Below are experts of layer 8 (counted from 0) of a mixture-of-experts language model. Rows are named router (the router's row for the expert) and show model dimensions 320-383. Each number is 128 + 24 x the weight over its row's rms, rounded and kept within 0 to 255. Numbers have three digits each.
After each expert's rows: "gets" lists some tokens that make up at least twice as much of what it gets as of all text; "raises" lists some tokens whose logits its average output raises strongly, later layers aside. This comes from a sample of Wikipedia text that the model never trained on. Tokens count by the router's weight.

# expert 60
router:126155148124119130080154101110140111091150137112137163118108175145110112175131160154138079124136112123146141126140127132136107150156160122126125140109120151106120130105186149145108111086115154
gets: " S", " s", " ", "r", " R", "S"
raises: "ock", "a", "ne", "ake", "ick", "ugg"

# expert 20
router:134140141076125111092106087125111172129134111148131149146109130153154133177132139172116092131169070119131131146126143165160136093148151134096135102117172135113115070145153139149151160079139179
gets: " ", " |", ".", "%", " /", "°N"
raises: "0", "3", "6", "7"

# expert 72
router:165141132120148103170147171118109110099106110134134090167149157151119163115143133095102111097097123083135131142091095136158098125135127106114103080160147144089121093147124129123165133137107164
gets: "\n", " |\n", ")\n", ".\n", ".\n\n", "\"\n"
raises: "-", "|", "===", "==", "M", "L"

# expert 4
router:155153127073113151120123134129125121117120104146180116102163113139149100158115150127150088139182137129117100140162118133137116141124160115134118099111106141156143132107114151126114099126087069
gets: " |", "1", "0", " re", "|", ";"
raises: " |", " –", " of"

# expert 49
router:116121129100164163138139127119131120143106129141177114154134135143130165121130077104179151178103126109143129109135150167121142161150099136111125088136141122107126096168122146125105139138121100
gets: " ", ")", "%", "0", " the", " of"
raises: " |\n", " |", " |\n\n", "\n"

# expert 54
router:139099193106175140169118118125097168125123100141130139122151162178130136107148134147138158141142125116128131130131144148094146168119120098101157119127093168140122119121148121108117115149126115
gets: ",", " co", " the", " at", " some", " many"
raises: "at", " information", "re"

# expert 57
router:113137129106147139133145113101129125150154117134146121172125137134125143129156133166114112132162075103155076138121147112143132117157167148143154087147136155129175145116098136156127114126100088
gets: " |", " de", ";", "u", " en", " des"
raises: "ater", "alt", "ality", "ign", "ct", "ally"

# expert 40
router:109170167203139137125133150111155087081115133116099094132118150092133131161132171141153146169096142105156117172150155148153114140148111100126116094154145114130135117146152102126132130113170142
gets: " ", "–", " (", " $", "°", " £"
raises: "15", "12", "10", "25", "18", "20"

# expert 32
router:139145118122085159136151103051127129158132167129130101119131146113150096089163140139124100150109149137082108124109119116161164121126106145123109133111096098138087087166121137138092125146132098
gets: "5", "0", "4", "2", "9", "7"
raises: ",", ";", ".", ".\n\n", ".\n", " ("

# expert 28
router:081128174127136139151125106112134159115122128169139151162114134112128128118113115141125145131127084167137107128138127108110120146087103109133118135122132143087094137111142094109145096123110165
gets: "m", " m", " M", "em", "M", " cl"
raises: "eg", "ot", "ock", "ouse", "osa", "ack"

# expert 18
router:125111095145095157127125102087136097143153147096102107104153132160119152143145142142180127151154173086136113171159157135149144140135143145159105139111176145092128154096129087144135136124131099
gets: " |", " ", "1", "6", "2", "3"
raises: "-", ",", "–", ".", "\n", ".\n"

# expert 67
router:137103121107111142142190123157157155141135149112126137148128139088133163151161149099159113142169088111139118106094126123106116134160109146174094129134145143169135125154103122158126151144107114
gets: " \"", "/", "===", " '", "–", " |\n"
raises: "B", "T", "S", "Sh", "A", "M"

# expert 14
router:171061101114106093090137109101100119124142167112136117131144106124118096110112120090143095119100101047119131126133131105146112149091173161136106136152099153161140146115125141128100129145134092
gets: ".", ".\n\n", ").", ":", "\".", " &"
raises: " In", " At", " On", " He", " However", " The"

# expert 43
router:175142137146131106133136117116165110120129150140152159117127065114141130095165144120120154111107132148129120155106148108107167145111082099130106152136125142105159112104127141163144122095148137
gets: " (", " ", " [", "(", "–", "Note"
raises: "in", "Note", "M", "197", "now", "199"

# expert 65
router:141112155107133167145103098094087134148119127119170093103094101174162141116156134089132160123116149152082147091100170116148143096129113115144102176146102130097150096147131125151112152078121142
gets: " was", " is", " were", " are", " be", " been"
raises: " given", " known", " considered", " seen"

# expert 34
router:083141185119165149132107161116087136097106133108128134136116166136149178148152139140155085157145085099126106148136144171159123125115131121102133158099127138136125079138107088163160117100141149
gets: ".", " ", "′", "°", "1", "%"
raises: " of", ":", ",", " (", ".", " |"

# expert 30
router:112154136142095102140116135166117138130137096109143132123101111106122098139129171151127117114132192126123106113131145159136163131096134157175133153164113149186107147127139159138127119088156136
gets: " to", " and", " would", " not", " there", " can"
raises: " make", " give", " finish", " have", " take", " keep"

# expert 16
router:108136093114138159118089141107152130151102137150091116109110136125104130152163109138113109139147072144155151145136119136101145122120164112140112139117138131096112129154091103124099137106118067
gets: " ", "1", ")", "2", "3", "4"
raises: " |", ".", " /", " Group", ")", " ("

# expert 5
router:151139121122131093137140133111149137118118100164173127089100111155146139125144158129100107138173147174165138119138116084153124116078142116144140142110120141120128153104101095143106147129094162
gets: ".\n\n", " W", "a", "w", " Y", "W"
raises: "B", "M", "S", "T", "Z", "G"

# expert 61
router:102123108131138134136116104140061151110096140110116133163141147100137120101150120098149118145156108149126142093103131142129133105149126113118164161121105155180110143137121095109108144146153113
gets: " of", "ed", " known", " that", " used", "ated"
raises: " in", " and", ",", "."

# expert 52
router:134119134154129152080162107150127151174118114100105177137137145153123070114141150102165117132104100188119085154126134140151123104105107101148161148133157116123147141157172103112138052158155136
gets: " on", " at", " the", " of", " in", " with"
raises: " the", " a", " an"